{"n_layer": 11, "d_model": 256, "n_experts": 40, "experts_per_token": 2, "d_expert": 192, "d_shared_expert": 0, "activation": "squared_relu", "moe_layers": [0, 1, 2, 3, 4, 5, 6, 7, 8, 9, 10], "router_score": "softmax", "normalize_top_k": false, "routed_scale": 1.0, "balance_loss": 0.0112, "balance_bias": false, "router_noise": 0.3, "init_std_router": 0.0382, "lr_router": 0.00114, "vocab_size": 4389, "norm": "rmsnorm", "norm_eps": 1e-05, "tie_embeddings": false, "optimizer": "muon_variant", "lr": 0.00709, "beta1": 0.9, "grad_clip": 2.0, "batch_tokens": [32768, 65536, 98304], "seq_len": 256, "train_tokens": 458100000, "steps": 7222, "dataset": "wikipedia_en"}
Below are experts of layer 4 (counted from 0) of a mixture-of-experts language model. Rows are named router (the router's row for the expert), up (a neuron's input weights, with its number) and show model dimensions 0-255. Each number is 128 + 24 x the weight over its row's rms, rounded and kept within 0 to 255. Numbers have three digits each.
After each expert's rows: a language model's description of what the expert responds to. This comes from a sample of Wikipedia text that the model never trained on.

# expert 13
router:129125108113163134122090101147117111147094141113157132162134132108121125132123120135176129153116131116129076163155184126103147160118122143112098109111122146165168098148124132131134135096144122167125122143163123111124088096128150154128154179097143145153154138131159098105119115141152103107100113155135097152121144134105155168085142145188156127134118159140119121145155120088128099118108140135116154123107118108140091106128160119128145142075097174164125150139109129173179149091146128081100095125128099102114130079146148156104122171095134076123113168101129145142130149155133112161116108102122116173094163091097115126110086104161123141121106115144089108120102152109105150158094096104142094114101151103123131108172130096168101135155128136098169134137165115088133131141121156
up0:125156141153140136129147135127119129156147097130103130128156153131114096156130127122099139132147123152139127096145129123190139133122113109083102150134142096161123116197128128113105131114140160097154094118146154154091186147114115122147150165103101086125129096164136126154190181170124198100140137136116142146151166146140130124131166123145110140080109099116099146100163112145118113129111149102151111109137087151154110125116168110130090118149121141098126111132130111141129098144165138153067128158135131138153110125093109131128114126143113108091135123145113160133123116100101099110126147093118107110092159115146109135108144095164093126104152140127135113150103152138135151099108121126153161130091128114110113152129173148132159166138140170152046085181167170136150152118124132
Decimal and signed digits. Digits after a decimal point, minus sign or degree symbol in statistics tables, like percent changes, swings and goal differences; also % and km.

# expert 11
router:121149138131136120129119125120109095114096153133104104147129136111145155115125093105133104149150116139123112151147104115101099116141119112102108173102147141124103153147125088100141177145159139149123150121112156164093137147139152133103126172139123059175122109133127144145100125115158120167122197130087160112112155104137144104155170121115136107117102119098129153112106106103181088149102143133121151095108100131124104179175144161143127176151087157107152112102112132130158154127157100091139092132117144152135148140144168147128130090130154141123092131106185114135131139156093144112162111098176162106158132167145103171176096105135127112123128152104152143117149117114153134139131142105172169157149163140117183123135104121142134113077163148105094130135136125120138109111133083
up0:119131109151153114146160131123100144124143154130164107104113140088134159102170129096131118124106108135130128087075134175105119145054155102103119106077093118134140135156141133103153128094084145154108125130123133128124103164118138137140132091117149174128127133152116137162134162171141114129184175112119156111152132110136124106113139163135167107154098107132087098129109123121118090117141092134158105096097146157121140113169136120124121101135147120121147125146165155105111135141154167112092095136114114181132121144162113107083138136150144116108142129117151108149121080141124105162121136099127133077138122127187109125114156163165152084129113100169114119150161110090127099109161101121113158141150097163175119120153090114150086156129104166130121110130108135117128187115167123
Determiners and possessives. Articles and possessive determiners opening a noun phrase after a verb or preposition, such as the, a, its, his, their, 's.

# expert 4
router:138152135127146136141119111158098125144119127122143149084066148153152088108106102111133133125141158135106125112107101149172120093132127119146142146160141112150141102145105163102162118092095095125111142066136118087203123112098093116122089104118168136129098131116125133125138148122127129155154098132156148107168141109123164131128086135144133122165124152151122104115135090124133144103109154176096101101116120116144118168116102113129135141126115089085139127159107120099083111098103118151120130130162078156104105113142118152161130118102155152123135115123090122137149154157120136148119148109082118130152138156144159070160148121137131162140162114147125117118162105089156136111071153097144097136116125163130066178162119123128118083112152114156108082132088099102161148114125110
up0:146105134151106131122132116179154131151156162119094113164145150114125093117153123155131144130148087136134075129128137082126127116129121180118153093126095127132064139110150133113094137159106077143112142108122118112115111138157134094104137142124125139109144112127103166151090138126132119139141088173106147074182055119119101125166122127177109125150115137152137137143120149138145166136116147117134126123111120148175166141023095123110119118111139160132106105146128092150141114127124163126159185169115107128088094097141115109081113120123119158141165094145127101123136118113110127134090139095135131164122124153169084152090095167125101144097109133136119134111106128088150114118148122119135115117118165144126115155138167134134125101116140118148168110085101135121125143102133124
Initial capitals, abbreviations. Word-initial capital letters starting names and acronyms, often academic degrees and institutions, such as M in M.A., W in WHO, Sc.

# expert 10
router:154120088086149126115146132157105123136161118119134133114106093177155100142161116150076134124102112123155131158133082133155111112139128137122144122157106147158127119118141161122142110143112130164158121105179118122146159128128173153159124096133136186129154083145166123102122147135105128167133104122161129129137137154111132128091087144137148156139134168168165122108099163099118099138132136145161117128107126100171142139160142146134158133109088103106079121150153171137127134117106138157156170136118162097169148143148139137148090111124098137153115125115124075148137160125138124129097145111153148115136157149102109115126151068116096135081103109121129082164092158170114158097165135075123152143128110170142144143121107119144085098120117125169120097072116124085099125125119150
up0:103136129150147105155114096128110151135129078155109109119110122110169095135141141094124146157153130155100146099140119149137136108116082145076142171149131127133131147147202145126134129155157088102118149111133114116119173126109164090115141136141131149104126071125153081127120152096105117114171160105184171100128098157127122121122112110121157153101104155110139113109170077149105099150117113127144129160097139130121155116097156136081122171153137137107109125165169165142148146087151139120167126154121147089099086128126162118120098148089112151109116116122076111105122168101144154146118099116134127144151150119102173141137172154113125095155135117118131150167154161163076145119107188136110090099148119138111142152140142120120139150112135133147147141127139157116119120131147103
Early word-internal consonants. Consonant pieces just after a word's capital or first letter, inside names and words, such as F-r-ascati, b-ab-y, f-rag-ile.

# expert 12
router:148156103096096144155106108098070117143117102117101107146082106090093093121132124135172126069141103141094123086103099136127104110154094142103137140148123119082146139156109112109093153110166145132159131162128103180085137097145148128124129143132131170158131173108130161164145129126130158118140130130143136100118127109113137092152167115083095093106109122155114129140130118096123119106141096118085149094138116123099135144113077126161071126121109142121161081151141110131128108116149149135098142149152134127127128104105107132127099130112150126166182140127131169111126137142148160092137136092128177090084145122157157148154119162123134123172144163112068144145073167137078138127123120143114142133132161108116105109142129111111108171151124129120142163133121121124101109111164100
up8:092125136114111117171099137163106127168135099110128175131098057148118096132122125133122162116100133075121123112112122133155107176135136125130103122109141117106111124151143170123133133142158126099114129106117121184118092134125163113159137137156115128169123137131158100134134108109092153130144147123171091180166078107174159094109142127164095105103141119141117164098119076138119117135117104146124105173118145131161107116126084082119146190128108065150105121112122159117112101150106127138113148090132115139122108138122113141097106106120120148086147114099141141104123165115128157138103168117106154152132168136109116107167098158116154108123139124125116164108123089151115130151104128146112160174141078080101146170129095162162138139153130124115137091138141103104136119163131131
Of and adjective suffixes. The preposition of after nouns like use, welfare, assets, plus suffixes -ic, -ism, -ist and nationality adjectives such as Roman, Chinese.

# expert 8
router:131120099120127152122131157100106120153149136112151108105120120103080123132135176162106163157109094133086131154084165130160125125108139158107131118133128142141137097114123109135124108122104151131120089114148143129123129129120120125124156159127100095103155154140147094123140122119076091091139109100135108135161147121138120114151097130144104116125150138116140138186196101140104128120147134083116161100170137087102105120112111112127119107122112138112103101100119155102094146144074121171144141105144125088093096113142086190135131099143144173118131161096076101127109133145121176102141148147149103132168147130078103142089149172114125122141114114110122117130110128105104116126065113114111166107175139155132159098130130168107143088113106110125082108094174137108114129142099176
up0:106118119151121113086122152081131118118144146132144110105133135108110121150113123177104134126133149163154094107135112160078140109152095180163176144155172122095144121129079130093150123152116133131116155143075165091132129109149075135109124106122174102144117111119124121175170131136077107109113141148150173123126146186132093141163152131158166144143100117135147176131161112138159123099116138144154156135089077101143094127107127138127136113114141148118126116106134125112099137097171126154144113122089122113143078137110123141125081126125139119122099114167112153121152123185117180140101135120125082093153138094134107128176098193107115119118134115097195136145132144122121139132115122125120134126110126129144155115142124166104173176125110131130142162142121134133124128147132090
Mid-word Latinate stems. Middle pieces of long learned words before suffixes like -ic, -ation, such as econom, hemat, archip-el-ago, curr-ic-ulum.

# expert 28
router:099135125134101140107128135101115149122115172143092108128157127105146089161149137122145103109145159098111163115113165122125129083146117162098129125157092115112110116170137151099089133177169144103128112132084087126108119156165119121088084098073106092132100092105120100096122140145107152083106140113097110123109112150131126150116153101089095124158148096128156105086094101151162118125128103113137085125115113105114153123091168130127130171111129173133162154129155110084089117112158121167118133143097164126164169126114145094127157087124121102093130096150113161144141136127130091136118104110100119145174166103158155170142143117101125106148140149115123127123169087114119120118124119145139116149188139144113103152096114138097138100150154132115131086122119095139161118102135112
up0:163157137111135130130161139147102121168128133120124124134120145130128121104132152118092165102099138134123152139156116134092173145128158128133122143101085142108096135191145112082119095106131111116138172087177161150115128078126163112129120160149145173169129170161136079147131121119133116143127153126138127134125134155139101132119146167111105125116129111111119120127157125109132143116089136105151136106176084154136062135129149101084110148104090106160091165151150109073165136164123114127126133116154128154104138128125120135154127084140166152096106145102144116093098064120139129104122157119125092107111156127128094096142105112125099133121126147163111092123107122094120130133098079139098144134110142162125133178132107105164126178090126127178098144135111136146147178153092132
Clause-joining commas, conjunctions. Commas, and, but, semicolons and colons linking clauses or list items, often after an opening date phrase, such as In July 2021, later.

# expert 17
router:147103115131174140123085114161131127160115114129101152165122148118141150152170084120120095128143141133145078139176118103134117125140106170114104106087120156114120106142104133112112096127098099106105142119147140135109096133106128145156102136163161088155144132160107100115106131157164087155118144104106106180099145121119107174087140147115146117099094146081155119126103138152111117124129118117075119136159048148137116164109138108119131145119121165123110139166107109145156089162137154088121153137154151112109112109141089131151104121121139100099109128122096137112097094117116130114154145120149148129134085112129097096101135131149090100099133126155115103166135158116119144144090085117123131139105147127116147075143152080135137173150112146136158108097150096197135136123138080
up0:131122128173152146130091154094073148110134098121117105134071119153112103133135164083094138142179122120088101106092175143134153116128168127157132169117095128130162102125115148153140113142105152141114156099136125122139136131143164097144145127135129171074125111144137121161098126129129154098099128148162120143133126119114127086125133116113160126160114128132145189129150111149140110155166124093073150104106171061155147123102158140131127149159131121131138107105166128130114086105141085180141122130104102124158131118071102117122145124157128093103118134112119119080121137147085194115127122111141108145129102124106151124148141133121134153136086108140090141134122145097175146128146138112108160125165135130104127125125092099131134129159112120100077132146174138145079153093129104
Multi-digit number continuations. Later digits inside large integers such as populations, vote counts and years, plus spelled-out numbers like two, three, million.

# expert 3
router:150144111112149169119126146158097106129112150107110100107108095138168138071116125123153115146126116096085132130109099111104124142159147119097125116134124108097128120108163139147141098103119073119120121125147147108117137133150142168114154151134104097140167121159159132135167171102120102117128108135199142105145143132080183099178144131133115134122100096174070110170095089153070116113125120114125107118111128127139172104151117134136096143093096115135132147137108112095108122123131147115145121142162134149136093147156121123159117137075152127091088076122092139128159149096125145162114132159125099117077162115121177149128113114124137143096165169115095161165137156106119110108122090124112149110138111147076090133129116096117122145140140119102123115111084112108135149133108169
up0:078122127138115122156122114111099125146119108127153101185142105100181110094151121075133150134126111114125127140118132141143114132124148145127132159121125128145119129145131147144109100219129103085109139108117104122150126144141104088124143100132154097153127124121152080175116144147138133068105119119131126119160124132149158121153079096170153147137125109112126105125150100108104111095099112147129122104119194089115130121092116144126137175119101186152109116136119118100107142102112118119139170126113105101139106136097131121123120106133146110105166176117120180142097103134134121105142135118122152118173099153151096151089124092156079081109144097137113095128147121144124114099131093098112129157169074134129122143112156133107121136135164050124121125161133125165157126164112108
Copulas and prepositions. Function words linking a subject to its description in definitional sentences, like is, was, of, to, as in "is a moth of the family".

# expert 16
router:145152091123114147094100149047139120133090114111163133145125125104177148110122108132128141107148124183097114165141121146107123152141154158098101172145138102078138133106113138110090101111098146155129169162132124106100133137138120162104170128105086127182150067148118166081105140093122122090102153130152126132109121094129128162115148160106131127093113115132130171119138122123113158102151137150117108121105099158134130148115120093140132096163163150132134168144104098153068106097152101110104143128127153162118155154130127118126134158138142144172131155142095106142092120149080124095148116142149126148152110132155152166150150114129134149132125132160125117138114159173147140146172137161090108163105120118113131096120137077151149126130116124121135159136143168148169122134112079
up0:127112156127135141120132114126129129131124112147086132143130124102127148154131152127145148115155132164125137084140130151136106126148106148147124104127061128056116159126092183124157078125111143111109142107152112116126095093123155110151116142125118140138135106103096129138175136156098120124127125124119133119118140032134112112113122120154142137108170095179121149144124162080143106116133096135129163133164137155152156083147128165109132109162097118151151143060151112107142086128146142084086139074153102176110099171062091169105112141119132120131156129118157140158126113113112116077122114120097099121139105124125155147163158158139117142149152156120116138142139115139148119124154100113094128106130160164127144139101151093138126121159114107104142110141138130112109074143154095
Prepositions after verbs. Prepositions in, by, on, for, at right after past participles or verbs, also table pipe cells, such as seized by, opened on.

# expert 9
router:076157119135124136122104138155088125118137129133128179199134117159153135091133127119114131143134149108125112109119149124110100085155131134102102100152125150100157140143149158121137097120153160095101127138138100118133102130129176170081149112121118114140127070156125097104119159125121138092166134098115150115127144147101179132110132143092124122155165135119162135105102138144125121122110157139167087099137062129108135088116126134136143134135157115132115152142097100114097128111159130196118130125083142117110127166139096082140117146130129103134122048133134153145122133086138078104140087100116115160130114077127135196097122113084159139145155154117138132131096132124143093098125119140145114163120122161150087116127134111151140091161167130119173145142094128138156130120146118
up0:086142142140147138131133137130127145122140132149126133156110126124150093180144109107109122113114154088118148112113113139162158094151126130123142130125088164149134146143133153127099128103072142148151127151138138126153127124122104118086110139114125112105118084130141106149096135089116118146106106117123126119104147116110070142135134120144156148132101146131166155051185083139155136117093127102153130170130118135112165160149124114090118138144109091135098108168115149120135158123117149092113099101115150118084126111146112169090117120123119117091197125156149144136143149149151170108151094103111109184056086125139154145084110157128113117122110126137142145140143094121090164151090143126109135106108138140209129088082130121116105112148151141129144140147113098090141125177120137
Clause-linking prepositions. Prepositions and connectives opening a phrase after a comma or parenthesis, such as with, including, where, after, until, as, plus colons.

# expert 0
router:136148080104114132154113142156149133119119104118162141094096116129124101128116117143093118170149147157114126105136135119144128119182128140151106134135097109164144169148112151169139074127104147151154144156144168109098111119121116141133140156142117176138127095124141138116089163141150088158116089103133135061136131107164116187123148153136130102113098115147144081154155116153148155127145112121145097119110149133122165070118149142132145123092158113144143153137110125132129146124143133110101152142162084153116125091132151128116152115093127124127130101121094117143121137118089135148155165163140129097110127129154139122134097084129151105122133112179058109107096116128068057128105148147110139113093107163139117139132088126143062119074142128148143085119150166138108124113143141
up0:156119111113160123117111100144141146101166130138136138099126137164129149126140138105078165158146076114094123135090135106126096141123157136142101132106091176122120154144112121102114133098121142159148148121131155093160147134161123121126131123140127096125104166066154119160151143126134132137101147146115141121140129065091154156132108124181089132156146068142124138132112156128122143144140143128166137178166134113160106142123121144095143124111149137132085139141151114128123159128160100142147118168066124141147156127170139133141094130124144158127128107111138116159133158127136137155172145127096194133107124137139156088163096122158123151166117142155103079096136130124154117084151156107127136183139151150154139150104076113146107131104097125181119169188123102108122129086117112
Sentence-opening time phrases. Sentence-initial In, During, According, See and the tokens after in or in the, mostly years and months, such as 1835, July.